From a checkpoint of a small mixture-of-experts model trained on Wikipedia.
Experts: 64 tanh GELU neurons an expert, 8 picks a token, a softmax router.
Training: a variant of SOAP for the experts, 4049 steps.
Below are experts of layer 6 (counted from 0) of a mixture-of-experts language model. Rows are named up (a neuron's input weights, with its number), down (a neuron's output weights, with its number) and show model dimensions 0-191. Each number is 500 + 50 x the weight over its row's rms, rounded and kept within 0 to 999. Numbers have three digits each.
Before each expert's rows: a language model's description of what the expert responds to. This comes from a sample of Wikipedia text that the model never trained on.

# expert 15
Description: Hyphens in compounds like editor-in-chief, list-item dashes, colons and table pipes in infoboxes, plus word pieces like te, fe, tra.
up0:513481419563505596453534479415505450568468471448495476475550573496453532513412575496472431521559469477540543511557427511527473464439497515464418568512509490494442544542489503537518518458521442549611464586572462505474558494568453558458537538370548494542444467437452450600486469419537502475566578511541541493478574460548564518591461492565461511577509457454476491522470437458478538524434461375476431491479507513541517467543513480523564484460516503545545565517652563502554489457576509434496430541492487371545457428511505552486508627410507434521551440576451549494525489586456565507
down0:570552537484513462520469597507461456426517456539556415466449551425449555460553475516450433463417552545495472468459571540550494501449513573564467445524488492557534544487465524332525470522611582426515559384518544573527558518509501542428486439543421538580621492497468539462502483485486557535495507513573448509515487512600441471436574424528395465470587458430539566498483582571484483510478504552458507523528462516534533457524424504448478530498491515483496471472406461472555563534489452429557432436481542492582491458526522507518447552448417605486519526545576387579482535450502526504
up1:603438473525456533502477501517475465486507530456531458543469534583477394401523503481445570422490552451461481507436490437446496608459579448509496477541454500426571479537515540518598473447564516450560516461493534487457572571445463510507564470418534506534545467558542515511449500510473433498437513496568471532552516478527455537460555466475464511486502439529546538534552539560494438516503486452451495501365469570521638501472540413488487497486514540500575442462546411546535479481540494481533591401499300570533445453498550498403519612565550468536548599543448512560501574425472498526
down1:522444443509439398483405537559424489505544446483448486541508563405507491488577479503578512479456509441545484431489405542488552451612546493543404455479513432479458493574587503528511577544421526433490554545516438459486463501541490502608539491484477482498517509518532422555469488465524498529533589476442539506517562471381511560505433586455513446551499539467526484539526493426534476534485614627450449539566558509580468511551496500456542514562415595497428452479457539523456620442470516607454442559423555466490468473532492579630503440536450529456520455494501529469505556503516430473
up2:484575473533482493518546476462497553419550527534392555475466453501542427494496528452521459517435463445469448448469557509520401468530667521487449484514493507412492518494521500485486507468451531566499492529409466445540468479492527515491397460461518547513508473535406506564540514500450510479577518482471504452581486511515596460474596505504557552472435345459588575489499494453485502498548572434363603398524417457524517509484513586473529647454515510526587563487561474449424515475517508533496542501531369498502503470476524592484435391469583539514474481542450480529507450531508578539
down2:474461484597494550448603555370453464535425497555531478525476435581512490472514472521472529482487509400535478486516492484476457558509484445575513603554545480524590484562525419546444363512468467443451484491517526463475513498426508556530586568483449541496532411480612489517498513572519396491510487508491531516487442524497463457532463542462531485550518486537398590478581534564441505512541458496519479453455440450513543565560508464458584523499574504456396594428438470433598513515413526485535483499530559531540546408451433441484522458497398617596581486489486425537516540464508504430
up3:475517481529513619516453553491475537452554636528480441595455527559568493532456468464511443508424546492593457529475450504486547463524496644476522528472523516498530528492542532496504480518438459411551529518532502493516489562425507570556463532452522484553534516544511538469412429477500529483580557482384586463552537541486450522638480530476464596488585422409551533406499509480458385481453467505547565534384464486479470521470448522517480560422499475480497577487559419462507473479569488518479513601451449440561516486422464545413498507528567498432499484435518557493551461505354469444
down3:485496417529576496486544480486525563485500487524365568451527468473503462532504467487480512511464496505464570513523432512415515511544560530479487496490518426420480503456544510494520484502454474429550469481595542447562493447504516538537470503403534581502550561536458597502470496489570545517451474461407512562401517610524489427501419549465497475527595583457534514457550548447434521432524525560602462561381431477437484510506556471462426479533509452405509447509559496518487589453529535457564406465398450595492459496541487485484565585693527481543519503461560481547400470533536459464
up4:449495528524515573511420549540427437470564559522444559442521493447500576567502539504471407455484481455526495374453570491515472491497432492511517472534518521563446446551518456539561534437489488526493479542517473551571402474483561581534523438572592444564512478537461476416529553516486495583470542523454538462403492496475576574481401532484555469472544425513580496544474417549587505501495471389486442624545475468505396457526493526554383456393535476471548532495538444568563435483481431512474537480474490449496442532583518624398442523489548466469489478468578535459580469441504528474
down4:530519518548457507480580535601464366452575409459541523554516520454471491503445470510493575441492542488363472525424497529508454482431532531525481489413540578530443437500432467539528478474473458510469487530449488538479503471442521552557454633498410592465546500360518452536465513542592444527535436478564510544608483472444511544498550479441499497573472572531604545481464554493512435488387532452515601477468449460453494488563561507492433508538492513431578655525534541494519443497486441551563486500569566474533432452530484499506524453496418467518476570546503504445572570471458473539
up5:480527430580481420521429509515532549448559455565529522420477483536495504479376450486487504443535498540536473454502420532487529495543470470618512526562552567472485518502504460550539595558550458616470528431634553463501518625539609581466471496554456498418445522543517520483537516533537577383537452485527460493501486466541500484493470458628406520513530426500522531507527557521525509396447407538538540398482503511487403480441519550511483519487482432468429591430566569489592567502492404519514562477432490472463517465460449483492492566454526499467420588502453468480468539438504572498
down5:457532474452565488585456524487543413518470424511465440549523471534420438550525486595467506572585412403503537500553567460463421429418518598523527518520433595486468453502523499394555510503473508491476577452483593564512461453527499542541529447381437558438532417458604441547464552410524491504420510483480500626513471499597575506511535558435536503510437535478508500517409464570388503485528558571528511533451512533462557549580522495480499467465416504472518507435523484610507476540497466552489610538504460496543485601478453493562453448491485449540551474479556499561469498450437483522
up6:529465493598507537513534435496511490473466493536463503471561540461465471473489560530532548425482538474531497464514605566493528451492404531488491492486632518357438471501519497494517585519518493515545441517546427434454644628497493543508551484506644423482469566534540552611469495471512584533484555511451454458530504521418493486436524437388487391458488441513493507503433509513522627453481478510526507515558496397449498556533488437524486479474493579525465596455446531540571487485497464493438524493521476527426455491529479455524499593482434441507522535374477518432536484529374584528
down6:442521526550401500446543469559495584501497458511436518554452484476534566543444488550502539430478448529431524452421464524493579490365577537527396475620489616537474542535559532455441523517469434540514434519474456604491472481448498563504559513507520518539445540544466591467465592526598557458463498575458519462458459398488539489517451523462424541516449536463426492439433476488403557455517485516499490533513550512452460485483431549503460435377436559564521472475470442509518436550623507563569477489482566537410529471461587411520529497437509541552494554506532559593496550519519567512
up7:478592455476543592449417463591590484482413565533496490466537498619471521456479638494629415433442564512521547481484424472511475500510508543490623524490471531550516485525523493408512497569541529450540474520373437504445491560545475570479459440444486530566497463476520519539428468502493515588541483477440504501462552442449576485526479579544389443449513487434515516580415548451492551606479463500508543486534563393512520565456513561624488522509468493558527543477480526461552449524451493454467494466522500557475597504557483529554573495470540476519469476521451429565416556495509413527
down7:459401516479480491509510464637491447569510506472503550528410498501531518511437620422454438441496602594544542438524561500464527476490541533581531568396509391489493484550511416440483541402517433458451524539514504501563558478532515575533493519499441499572509423525486453489512528507454437485518463436516489488556388487540596541489482494574596526558470560452454473512530488498546418549469547523541422439523532426521438490506531617536503548415467513395512504408422589520424388467517536516438516466432470524510454449521587454516556470519542464538465503456452513527537579577498480541
up8:439523440525565509445513468558436573526483515548427514475468457548410475549517528532445490539611495511577476511487452448469563512510524478573439489528513486451477415495489475522469456501526556484611403539495514505399493497488555443508496482455595482474460538463518395569494459487490522619565436477466567427482475481493519487538398546426417472484457423548527509438568543530527523594504503478582518441463521473583414540439483562494466541475544527567522552545544574587504530523486463496459627623449469446511535527557399522495555497474509478480621503427493442427468408475381459530
down8:600437401451527508382445522543582469476552534503480495512474523471465511561456456491491506539550545490603461521521488600509458604516524488476477398487521499483466480462472461441484494515514449479503551490387531547412512485513521507491480610468406472504491617536465570463470499504556459578501483542484511529317434464537517499534490547570541503463463479455496524471533436413571439400513407528496568502551621591523430479543458480431473591479548550531480488532425568446542591513541423482470507574517526542498530445543462534474458538420523473560475450519513568580508488493604481448
up9:468526483486456557485399498414485497503492433491456595507546484538516574506523504482506543558479503502522436466470407492385488572546479511538527556545533504485550514514561477547447403493438508441423394469449517550508502425484606525387444498497551445556432411500565487499502471552424512480462485445447377580451497614429548512467502459531457425467458610570527476559529531475476566470410446485468556436522542527554554444492513411465536515510456517524533538476545589482445540570540573460588556453476554596466556481562482542617511536452504567454525515452525571507515500487587505428
down9:449440460556514584369488485499528439562506590529445432504470515524651566496478428565473484553477448413481486506477591557524571468448608496530476514494579415480563485432543494593535445531488528496510438553497498525509448462593424507511463471506482484451525439463501563555504476466443546516602504428474536491394442461458514487541458526436616480467596441490518507499520589475466510535598445480444529485523543463548515532505470575442545517542523493475501538541503482495547501579575652545407489438521451450480492465413533454455427564580516448513514515443453512454386498497475505482
up10:532577541562501436489493549516510435563534421493526471458493470547564541534501468517483482549502340512453405605579506506505459474557562505521465514549564581500537410446526467514517468558468517468548563500431386503559509452582531409611512605561500562460577467532566546563499506490500461436498457564498522524494442389480468466522526505535526478498465478571452506477539440484479486455479433531461509582443484523571479438560450495483400535485388482408471649462588488562534531551520507526525459506568461437526416497387484495522488444478456483421580419564479468505524524508500497435
down10:443506484529465634464519445542599583476522476469577492531483513428470449395556531497556525415594535454564562533503538516439506518524508496487566496426513529558404484604592513514451462423469625459492508545551488430501554479534521463441534507536517471432438507523462447533523490494517525470490459480501538533569426492589427455434431529440440502497491546445542523512529565485536491554548491484504512626466512502566493466512487506532401560444520545564521540524495630478408593483468531546575417443397467468475504454525360563562516425486434438469497556422503538467462441520497464487

# expert 19
Description: Periods, colons, pipes and commas in tables, results and numeric data, such as decimal points in 4.11%, times like 6:30, and St. or Sgt. abbreviations.
up4:386513547538575555557498538478563520565564584527437514571425454485552463553536499579466481603512494529460499394455468470435445557498421531534507479492555556472531594422512531533513524484497443412503491530527508475500465588469513604538599490429487465531561460514517484512494548556516422427494494477460475390533544513460503386495517507507480517496435443571471441420517642612451491474450491469464493518547501474472474498443539582426517468427420541556584537486416468520404411571477531550516542482564522460503553436458438576553464412535494558512539453451472537502518456532556456436
down4:616500480550428481587477465490505527439422412448488528444450394394483465494471492428498531372452573500423515504423524471588540490474578430543496439442463572524460536577608433517536583513464515477539455433557565433471448517515612523400557573596511486480456526532450606573471477528507474520455551596477445581520521479455495539483494561500554463454462466490426574508482489407445503557585474574533491539542556507515514458530546440554511519480611517531483499522509560539456431482499527463461551476603559539426500494480471500526426512498490482550431493501455483435597516512492496516
up5:558493458470415495491498508474509555525529417539448563478458456530421466500532476511491511471469573484545589504456456501576517504527482549539456539484529571435535438544524413578535499337549466524524447514484499512433461641553498470584565572480427443562403560501462488496562484518437469536505455527392429436478430518525485500469521503518549420456521518599528515510572532562440462565457429455522452534566484529567562527554448473478528472436445481500476462518475471678396492481565577470458531531381475481550517529447566528453506489492486470431412508530488454481520438507409539427
down5:478463500531500448591430525613496411475471428386475495537499522479582530502500535602501499474475551515438557532419491548545482469426529477476495481570456512558468503544497564555481499454529555409484429505474501503449454488471594416582538418555505456597506556538514505546468490551447401457447540550610590472437543423491407499515545468508481556503458551510457456533522530479450630627566503453364436551462524476436486494455512496521549565441512622461477523488445554460492582461460534507547421560425522512565511402436506509480442505526447508515544489511553511503514488439500436539
up6:502537523534511478452522527511534549489544543566498514475489516487570425622511494546565467395366534518502448456430467515462536479533478545582480479491519543482471524591465614555495489477449620464492444496445503442544509461586494546443537506512461543454558537429561477426430479515478483487490510422460523408525477526559544535503428465497574545496472421512392490383519504428514423468470508461486569499526538597463509507510451533517491573631497469473407543481500403476493439464449474512512518445466466451553583567446541441471548507538540482415549538463608429502506486628401450580
down6:504439637495537467554622548490432484569529431555481491474478493485411529463581551511505551471499550473555548520532590505599554462519533478574462477510434484475445419524509471427438536470446570514411531453615382505561517518465488521510514464492556440448462480620481488481410509470505525537478419545443515500586477488468475414532463410512530479529440557480525509496570553480488505504473541444510414578498473460514475410484658490533497528437561485468502478567506488438427600523503464552485414477403460394488483440504573528445491569547565556571561464525471467487481488496471497567
up7:451385360485465448544528512526461478454462485471431473581486564506534517536500461491457489487513488531421511554516583429486514475534581399466511560390487520389466482511491574596610529498456530465490532548506487573496567519424492521545539432444563568533500445583531560551491499517509413530571483536440501487535401467451594577448468432493484458549403563543494614489540583566472553543485538574508517491395464552583467449477468507568395531465479480546471553493516501554556470569520554568477580515449529531537453470451459537434510552429435498490526474574493528473444450543511443508
down7:458556434480480480546552436456468469468536492548513462501544471439468578524509480397553543544436438460577432456471524550491477541497520555465409537607466570504487442583499554539475461475434454490510525471481584490492470524546510636466528581537591525481458584457426576474495393550609464587519480435466502521454442449483518543498496497553501527519547459521439554505496462510546486585542532540425400505457484581544522570570417480417438560459444419515410551509420538498610435420611473476532514522550464536523466447383468528538528558534418499457512543462500441516506485493505436520
up8:520450522505478483470460510506447529545490530439433473668495509550424477470462461495461478616513567548505487602422410524474554499458554530523488499499469502551472574467451449475400516556470489470554498499543476570470526461495561474531491549506512543545630432405499493494568425592482482439454464486544534538505474601500497473548501385601491518494415458560548491429572587556542464475493461500580519483494445493530466503458519542486568487452475464526518541483515529608476494426550598468473571503407382545531485605391465522461474395384527517509429439460501478462505471528499550484
down8:390497482533533522509486511547544441509601479490473541557430496515460525532494483509444451454496542464514471493605419427490495379535507504467431623527488514426495497519433541399523505609473532367468484516521450498457559509528430448510510478430438526472497438499502550461503555548556546595493553461417519561480456506439517532534568524468456438567522488471546539461537560468521554418444464419540521557508479540510423475547596445542460535507579463356508539460497533468520524525464470498569407518551518509534459600522519472476610510530518581462505487478561477569390406542624553494
up9:508533558506498503490546485505486392423530502551390455525376528488434553519554483562503578458498420464524488400450591539563423516448522530530496465472544451498467445468625408436484411514479493489494562512478519455527467431572501554437501504448465489474475517456479421479480441514486459455455528566475495486550600634628500548446482454473501457513475495401482481506506485462425548579446558542581508596606533470576465479532532498547440394561562594482499530448466557452524537490531476544542526572476604562518536498519530577491510493513558490541577507548571464487485458497541604510
down9:413497538428509551456439527507520513506510544490448506438554554507391422518424576575532481502461480566460514505548541454476542503523510534497485458487614494423432528464471566523514531460575502441518458522407480551550480504561446456535497507467542511562444479503489474532534473440371385499537472471535443495515478440585422508503552495481513452512512477506580628399565529478417455477509502453484581443530585590528490531474519481503546488493513546502511535508470528584442517513491570541490441531463544503628466523525407593453638474384470484357519540493501554500508507478539350506
up10:553473519446515523476501605511423435399451464405543546510552508417527576478485612530474549481551439431532530478532465468517475539366480455559450614460427512470545549522546519507458453451412547613570513508475479469504496492519514499599482417480578567506562486484475442488425550439464425565566493430538510512513534545501511524551455524488501476557474461517486414558419536401516518552479543462414524463609436460475539467550452510430444571600517520501470452476586501521615553476494491564470436532455454403433477561514549610489515527461477508492519450577526493518481552530555472546
down10:523545485609433441495482566462513442387507412496521532499496558498446479508416608551451509529481471492464470473473496483470540549622408520472461523483551490465543481504571438516470580522521475515501546488465502399537429406646496518524457529472570508456464530470622477503491426513454494483561487484489568562534517490384502579459553425540450553542530481543449458535469478536467467534464479461568473384537474617547422520505484598473476434599482552490509410553533532473411513478503509427417470442508492536535525450433511484523527456385485626454524508584473524498542468551474503551
up11:534565482485407515409460519406584423566473445552473501407405482421456514496551483550432496387485529516542464497442455571503517526532496534452465514508596500587519464607574511509506481482572453457482512416555580580483536520564579559499522517498565526500486486574465501496545562462514471582484506523376423476474466526499463580546480442515449526538495507476597429453433433382503500457528475489491466422556550489570480504633469394386460480528486596471503492488524545451464433521452539507428501506414500561526565527524499474542481529513548452515545575485536500558599442502507556515
down11:465504430464597447497442486598478511489502475498453511471530567423568510479501451489460526540503478471575468553474485518452585584557499548539496495496484461474523645575515414514506585539483525485460515479453468469376534480453535497520499575539539538528486547573464555548551457623553555487550589472435577603515456463564432488544457520528414471539439469439495535409512446503482430390561461536485479534537400479454597489506500562466456494532443490505549538496432505497562501557550547548513601526476547496471463480428532423421541521401463540542385494431533549474477562487374471474
up12:544549570505503572406446487396523630507501512498539582456564589527593452455457521507519460429479533490500449551547537538497480470493511495476528496494538555479505491512456464508480524483465427559398508440387554383556425553426549473507524524582608487490479508509482494499464542511435578522597521544468525496391544551537446547582542507509474485492510522498525408516564480495512493464444438498496406586562488597467525488486568534587501530406439502500408636412509444457517463418568592427498391526506523473460453522553572475526415486493460541524524515490546491514476448572520525535
down12:449474481460527435452452477433500477485606573558601546545439472567544415419477407498452550488561612555457514507447507462528482535444461495531541427508426382461567415501535466547519479511475504510520444374568471489472526528549479466516482423553516548403507406467566510492463559465484533519513500532432545464460468460459566541507462501498603421471507427478501447489441476462590527591509528509510495541476468539472560440485604475557523449472562498460500453489606444496450530435555618453448490474430520471445526595602463535455499443571537561548536535459589541513530553479576540506
up13:502486455623460528459490542514459533420615496552459440489477412518508506543446568487409496556414478392441518513450517454447538542459463626403509446544557477540418459577526454522472510517593462526486533541422517550454550456497416442504523446443473454573531432471470490491546489457566516483418509524541492412514506501493442510462504522449450562416484514480438498428471530481439592506528616503453525523482436474419575545494584414504458450567472585468523473538562545525530450561490496491513494518530474514554565429542526526541458567483434387606571540575565478503493508582514436550
down13:514433560480606528572504509551568420555586501507481509547464555525491409451461529432472553565454532540459571480514570526580510561487388375570445518524430536496507539549476586527594445444383508558543523560540482469485455486466545482474546483490532475459598543465609590618515558408478456467486447478488520487515519494519421502509497446476496534394510559480471468515459539482523484549486431451558453501420539569482417540449528453485502488503503467555509541478423468578559453528530451462516569403449514481549443451509527428599531454394465481511503477411506493583564546525526464431
up14:495489508423502493543533545424524534535566502432545485535572542488438446534458492483480413513478572527387429532535519480551427531465436504463563622552550485458476552551477510508430539520429516541358457577477431581508532459462539473516554474562498552647546519586527472533505490553521517520571473528618483506539425493419515448476539502515476451478491598445577473477525573523496533444487443497427578480468508477499521522430413506401487490419398469542532416476432503421600502500394537463500497510529503549468479520482464481449545502399499531447591498499570456517595501576467484446
down14:508481509524388499425487450474460461503556527507400513548545516476502581515488577443526455402506534487449536488603538409568501511531501529483531477477565500432494534496466531522465492516450518483545471464486580604566466518498511573417467527503525513489411457445360453565475496533527595435458521516567463608459509471506357402425449485538584461447537594559478500542513471503527452473505378541541482470450521438542505545505498615510485441474428539428525494447505511561483587447449513516496479446485470530602434528458391441520565488491511444485637564588498472519504495458518481536

# expert 39
Description: Units and technical symbols in infoboxes and tables: °, ′, ″, km^{2}, kg, UTC, bullets, periods and pipes among numbers.
up4:485583474499469429506634539547536548532532421458481545448544583568481467483495482518442449547511550483459578550543501511454591492440521520536512503502486529418606484466490372506443557530545450475507464495510426482557404454487459539531549503460580436432423511498538403471501499441603564547426445580605448536596555480500410393490539525487442511465475475399537520530581490573486448517447502432531469560591546427485543544478476464506552436481461544450492495532497495545505429457535453571512524487485479488518497548535487429451473625478461542541464425615550440544458490562492523545
down4:547436531437525553395542440559540463477467456476596448500567510506563384561492554592472318501539435613498526520500473492522451504516525459511490492497500556481482551535512546469491518485591498368541455491470513486494564429457488515517472520437546460519581544566558550514454518507552459467531564428489439451429414543547480458496454519487407482423526495512436526490437594617445528503499413506461472394572498495544454550615484469500496435482563490434574522454507489545448553559573476424525409490612473532513517547580536567494513536493487564510509479423534435473514496456510509508
up5:414583634448492449517535476521585567420476487601440506506520581473551533483542501554550500453464436359548495512393498624436543503475578514501545507506460517486415571492497460516491531444455459512434584564462404544507558461467538476429490484472467476520560533547508484478552505490551516539485502545522560506519491435473470514477531508548562431475438508473478484514458463485556482425619473604466493470588494436545463534408531536557509516421519552442393512397540519429490467439450612538524563508471420548511490453529563442568508516512438549443427508564519441482551405467486530505
down5:453379495593424479502499442535578552502552567515470493543607465608585544390518594447431501459542563489442548542541472507416391449494498490441479456481432469533388574484489460576380557495614518499451416585516451541460461547584605487493462541478566513473504483546520431494469515424521479431486430478443516429548520496539603468473510619456498545410589421519540559520500499505551533466477550455481479480469555554434502444449484484426449421504485517463451526504508457501545499527540505464521513455477539562427561558515446516535504522503500441545451488510546536490506491527467417527
up6:434513517579583531435461426507560491513478447451615486495552545471492520453400443524529529419510487392522479494457431495519402520479484556458549534584502546458551516530470469516488462495461447430496451622526518438561483584489402566511424484519423434527524502426594460448427498551569465486485581587578539532565480505545416492408544505523512532477509498506484490511559471477550477521486579445530479503518529455453508597531490552489534494519461370466540552497455548517580472373453488499536578529461486521474485575409567448479453405474583482424486450526450598579456526539542445506
down6:565461495497484457475434519427568541455541533441515513569530549501449539438513579540418486529487506552500531476496403561365445512481488412496500534540593530607622494480557521396477425560496573516533609496512502480498548566380526457514445471467503516463437475564547551430488491403427565456485530465489482605543411529503493503491542511461558440498377446527530457479437483535517497476514522495521511449491468502537447445468484528458496582519496513522484575543512425557491450435489512508423441526550573423564459503490473435553390403562577556506474464533566441436539435561578519460
up7:370505577514584496467505468363529427508549535534527475514485627544530512541479506592511621472542519464552513466522406507500551560529526551486456542605504607411531526504421458498497515441425520489494524518446486434562529566508556558471509494523457463576553486546499535561505500420533533427459509540450481521475485497498593564476510496487458469467472506483457497492424566475534515620502491463511520473473463578470427478445412415412481475500416468493512544429494522512530472443569507505511632576506562374514505401447471499567534507468615534540455467600541514508517581522517567483
down7:573485485441465418490495459438525499395464412516472565436590509549414504485599407599494492465522513519532463419452532537490506470600503431469457463433503493551475487509469440509506508516561499544547436405500486484518416491476430483587507478514407460540449522457494434487528430536517532409550470575465490532461539497532570538488482452535491507485545522546645630459455519482501417637501410490604470552551567455536496527527507548417556454596547510525556425504523506502493485626584499559522488558500381533469428580572539556490488448512476503501501456569507526532502477499508498522
up8:517547520531480493477499610516485478489483481460473599609565473520473460475499516436448595359391568384527493554542468516468544593425525511563520476560495457446486518509487481569510459474440527464324484601547517468503439526435527521516500419410500509454497454459466436479483586458513543448497506578544510576565492548353485467489526488488577526506550527531570468509427516465461474514397590511542507559426466507528485494449507525528464567522505511444565529438608455414426586510468492479486515490491504559505430515528524466485442541420606514539458505505541503561426564515476528477
down8:458530469553450473553503472545496504475528448494615494483503574508420582471482498493548360497499501459539502541546450536490493477608528471595513476512505556590514519468504576515459587489403571531512504467483527481464528491465567514490506542538428471453548449466522367513589587503488453443543512456472442518528407505439452554458542468462500517514646503414463454531504500504533441440593496493536411509670470515557543474529516491498410446447504493478402526478417448500529460537457429475468444540518507580496443562433450493438549561518425460535574424509563584522422530560486534441
up9:487507522563478504516524531444567581484489562457486463514437507630531581488632477436361379483524524522534484448552493488502506416507591564502522550481510610489438547527530556538476492509486515491510439513563397559503474565608556513521513506463514532550498458498433494501521442557541473388503511530598483523639483513505439499484520392462498487454510482511423368542477440487494514365443480490506495452470504531546446444551462488526570474433487548411514467448502480583570565427622523501553504435537428484538412489423437516473476468489504522465517505449517540507448525477524440517
down9:458548408442455497499476476559472462418540526476480544540433486415495449466439475545643569460557580470519514534612604504458527522427473504476447497519491537554526491574530517419404563554522503574552549457520419483455513448490574539401438512542499580428425527418404468493487417509431467584434455495480496486525554434499503572507487468520533492489503522530560438516419545614547546455457554467513495525459442453421476490478491391418559527510536485469585605486560521506476480517489495561464468500487418486534403458468481485527544597481551492453592570493500512527534489577568547558
up10:457388510567549430548428512560496452528524449463551519509484543535500579478517530480519405552478514452576538512463549507602465438485448505436421589535540488539560480477505498411549420593526516501448501500514352436612498513561445521555498527615453604469596548489465560500465525494433528468456560411485589451507418544488460418503458507436497463559478504478458510548438492529503437416414532490496626515474530501539486497572567400533494477544516508485550550524526570514456446442528573519509498409527481497521505561550547403492418466582573462441490459507440499471505434509549467499
down10:502500409547448495536517525512437604528522485498433516485425538494412468453554485515455484444550472508609444471574533586412621440430612423577536538475487505585487468422458534543509449525506489553489494563447539488583412419503381492458508510506504587527544514536502455528500533446491531502512482497534509535482542480429491484437449490472428484444487485440409515525462610527492470457466500515495516460498572427464553580512468576496554651542553547520523520476409544432541540508537509427436519492468523499406531463468474558510420495549426491490528569514588389444599563434515495539
up11:469550545453505478459516466508458454489446478493440516459540481501584546486558603494548458475505477439559555594451527496566522549585553522588455460533568476432511545608473442519507517428476590482497490516496498399508424569383493546626582479573507477417553467475479544507408480549528517537434507445487551475446708498458547379479459508441492497512477535524467501556503429465526467470438479565539501510560529520506520482495476485534494615536525553493562491503514409381469523461487474484448561433499462491417462478554434541441466553433543611549406490500449473492504497485523466513
down11:456543467509524572518486428584514508413459466505561524500552504404394561457544557442531533568556524468572522458502497510505570430466480541467590473482550514478549490448540431474533490460459505562492538448534484566415527436565534397443421547477501460426497407510595552566548403484519453525377583465584542469509522528445411513440573463619537522523490404389464460530500500481547506495481529491575549452548440564551509535488564492552519438480514456489466507523515608531519424450523550525543516492491474520520467428422407525476549524522448496513571517436495565564396419560444515506
up12:524465501601570529409552445475547459509465488543588494447550505542502521556465485476558483478513483488578615551477501462498485537457556558514519442414529488527515451529517480546411471508529585535562493483505517530544544525516525407509568522547506481491542430412408518359485434355478583481589420523485449509435514550453568450541400516445501470543528494479571482490441443466505434483460450588487485537484470484484398597543548524505497491526434494426477554444512565492471484473465457547515507524457427450448598532609544564472437486571534576400526494422492406489451487547522444413
down12:459493439451510489511562475481438481524472526634572502478456461520543491430522507515519549516409511456422434544573579575493544457541507494488523465552531476436548500552563544527528499542523534411453494530520627465527468500424549603427494579451450526592536558464528528497561493556412529477547430562514493433416425533480519491499479491594477541457498448616456525549582530543374572501447485509409522477582515462566538409418507481405476442476441471518470513515437472509444513563367461469499540482529489504434450506477497476591477473429491517567379536526445548523537574545472496519
up13:473457425364496497464479479572483466452477481587442478454449524567533471493476618436528525564439482571465507587456451551485533433425484515471508563455514530483563426485463488446451489557547535429473494416409487443552495485406505480513463493532437445506429464613500511472524434411511529472568473484578467409444549418508440466598503468525414481523512496531526599474471519530442526566577429572504557516534485480493543537539507607552520534556513446535535486545468557534560464476440467406535472525466482483643504503532547527540551532650514454544522459448500497501426591581494484522
down13:557476461568515399497567511463528530524432418491476484539481427470483474562494438537431482523496507492491570558485465501521486507490467509519454457532493534446466602463490484484478532522564504396445578486432492488525450472411531543477531494471425620453663484538489531485415581538368595536525475494470433498526494624395506516469508549594538508443543517570497496512541426531583509505429555402667513521540445505503532443473503542576536496439429531443388546526475426537476453555474479564508521480478504499434486562542523496531522532507521436561426554444511506407518464501492590519
up14:502504495525460525465440495503448573522521506550496468508577563509463525546597522514490562548524586539560476506524475610497501500495526617538500509537457516440533471503543528536414487521477476497561517497514461460577475424595535455453539566556485521560528509480473545536499493412557417469505493391465530466527405444514440518501533484503497557468518508580460412369510389546485432513398445449392509411456571496440503535456479530484500381597486519422412596458434491542598483594488542554460516516524505487437504440431473527499555480488413465404475546556481581464596442550525535450
down14:510494484512596457505543540559514517536491467402544495453545515468506488547471420405539494406495523539538512503428502421456525547499498497510570520555492481470503420522420444379485565485477503523521451397515487600393512536554467495506458525467453566494504478508450514502515570428574460381483514511515443500447546540596566468500602546511441480497634611541561451523490531457422433537482465443504479594540489538580504457420450460458650512456523499451493503484485382484472542582492578441574471524510500535528493528498402523545520506489506435639515504463471506413531492460529535429